config.toml
n_layer = 8
activation = "swiglu"
router_score = "sigmoid"
balance_loss = 0.000171
router_bias = true
vocab_size = 16384
norm = "layernorm"
batch_tokens = 131072
steps = 5781
Below are experts of layer 3 (counted from 0) of a mixture-of-experts language model. Rows are named router (the router's row for the expert), gate (a neuron's input weights, with its number), up (a neuron's input weights, with its number), down (a neuron's output weights, with its number) and show model dimensions 0-191. Each number is 128 + 32 x the weight over its row's rms, rounded and kept within 0 to 255. Numbers have three digits each.
Before each expert's rows: "comes before" lists some tokens at least twice as common just after its tokens as in all text; "gets" lists some tokens that make up at least twice as much of what it gets as of all text. This comes from a sample of Wikipedia text that the model never trained on. Tokens count by the router's weight.

# expert 2
comes before: " |", "8", "4", "7", "3", "9"
gets: " ", " 0", " 1", " 2", " 3", " 4"
router:129090092108118172108084153178129115148162097143169095127174122148137113132140113076135110207079110157167090125143081125087082171151114098103088159203123090116134121110137131143187138174138181130118072090103145136160167145115109154114146100108131130181141083122135114137106167067162114210119125117118155110096217104147072139198131104139133166115144136064094129097103111207119122136140117103094102141074184156137125164087137157138112043099188123083154111130068101141128137168153109161158107169144117112079121113098166169118146162095116151097127106130110186119092126094079133195
gate2:110092115112104111088118134082148141177156126086109132059212149105146143150114121107136099134182153151081148137101066128151144152137105103046175135144077122105174148154133060173150130099113147101075161096169087064175149081114069184183179148164141157146141111144132150123119124131140106089146118095151120112094149130102098111092101024146125142113131074104104105081111072189145132146119120097130108121148131096124163125141150088076123102158171143139111125123136121153158174125135152141132145120181137158133088097070148136140119059133190097132195128145188166135106204172175092141
up2:144134113137130135122150147160094158163116152135125107162064161119104092151097173131112164151159110177118117173156103191176195120165148081090205135097217099126173119114099073091110087116144139084084124118047100186145124096068155084116132189132123127043151195108137052153104148129100094089105125119116153160135076094145078118136140126129121141142088159075114128095103108099131221149150145174119117144078161149111103118140157119126132121145114106074118157151095124117184199108118093097126102183111132125154143166146129148120149171153083107180116121143085140122116166147106088128
down2:097091142110086086066149130176118061151144094114128119084138105138166130147056140204128098163142142088152113153089134154116169137114116111149054150067084160143117118179133186137136101141149149080142091063176127143128128130089162184102208112143100134170106130109187166110084112094153153127093163095163190138105148112144143095156114116137126106078140175137095173130107117091155103148150142118153093110044162156179141109129109112109131133126162129134092034149098154120136104178129137134099145092195035110186119136116145136221133174113116111113136143149128118120111162159124125140

# expert 4
comes before: " the", " a", " his", " he", " which", " an"
gets: " and", " in", " of", ",", " to", " by"
router:179077048090131077140104176174101154154125152107123059131103125031138176160165131112168172154116152102136081091181116134105122156150139168115103143105139133163153150101143121148151074063125137116152103147128169090158148112118159086152158137083103113198159173087145120168099159149132077148171116145093109175086095151109145095139159168128130163096120124038144155141175088124090149150143136141116151124133181122157168149104079093115083165153159101137104128179100144137163125126101081102085129107133115022142049111138139074116131128160159147114082135132131186148123106121168111155
gate2:126182150143178169184143157181175103056178110123146158150096051141127147110092104133124091089081170169166109154121105161093084100135136139176104141097127167160097136137130101155178102125137107156098160115102163058062141127127112139122119106130085086180153154099115073116130146132156119067126153074135134163148097149046130136151150138145174157103111195120133089157135154115068085153128170142132135126134123072135095125098118172137143193132103129154148171125198083120100117086020127101121145141149141099145109155124073134089070164095188118100135139103120109100128117168179108154
up2:196157140113111096174154156099190109172089100086045150140112131074088112122110109115098149185174159135173129113191064120151111131096106148182120124108175153118089135123106118146132116155141147124108149115130153089080140077077107143163166141118152162178169170124123090105157146129153126120173067076084103168143086142118114124069156104103080164101130128166145164065174158105175094151151146109153076094130150128137108106139108136112143145166112162085064122139135107107181061182114157102146123144140167105108112148116169136177152126105077199072171129138136130096129026103150119131
down2:092126133145123133164164189112205145163123130128069169113154140136129129212079112133157145095084152094103134107171120087181121124109123186149125085121105115125153079171139084128130133143144178087116127098114158134114100137188129110116088159151122156157147120165095160135185141134052125103183103173122113106144120093060210075139109108146082161146096124138134119103131089100170170085134150131175042122151087156158130106090169171096181106134169137110129171154177130140140099089113116094106124098131194146089171113179101144129105049129134148133107083115032139122104119108098140095

# expert 13
comes before: "\n", " the", " The", " to", " by", " a"
gets: ".", "s.", " that", "ed", "ing", " which"
router:140100104136127128215091140139107158136186134118109130080109116063153151133164071044158133174132146146150093126140133088168080098201077142155069166101115126146155147122102108162150075069123129117120107060110155092167186134154159122128113094146114148177125142095118091145104171084116120169168164141142134127132223170085107147097137171113145153217113123087127082151133185146118112174147090070083102154155160100167163163115135119145124086154132138128109106095135168118085167152114134198098136125088108078107103143098112096100087130120153055131099140132091165169156144110120163114
gate2:162118117144165152129113124118133155149098197121151101098101113181124114144180140149135132161147118129094115159123149162150145077189113118107189191150139136128118135107138169119108170104087141054097126118124127109121172119098134084148094161069122130117161152151158074119113085080139153124164090178155172138158089158161147141030118073171189122145145119061123034149141147154097096079145181139105103169160149119116120185108124154130120141123074102173166110116110114106126090111102144162099170109130123118138112031037177100083137152153099090107179122109140136150159091196150143129
up2:181143119171086167033077157062141137139107167122159141095116140071100162156100105145119174107147159129131108136138104067151144101123124168134163141169178093132181118130085148134085085129148137141135113126120084109122126122129098075157128125116155164159156129110134152166135119141113079160082171225169113177131127168078107116109144102104131154098084134096171105180082184139096091059147189156122134151158074104128114170202110154088163141113128107172107089137114100066178150117123169143174134167074097135110181056060160117147138107094111121176118151135110152105112124155160121104
down2:156147091167098124038146063108098121055117149092137084134093173150103094160174125128117118159167131108124143073119133103078106139092131178069124120138160133156121138127090150137109130153133181129172125102172044161111078107105189104134122206107143109131128103126083113138147119142160172101146183137136089154161182191131135137164146108167214182095133152108110140103112139165086082132151151138181152157096168073099127119135083125121099143163140094150155110160162125123094154090104174127107123076123144163072142124074119133090139105114136141132091113184122126053088132175141210121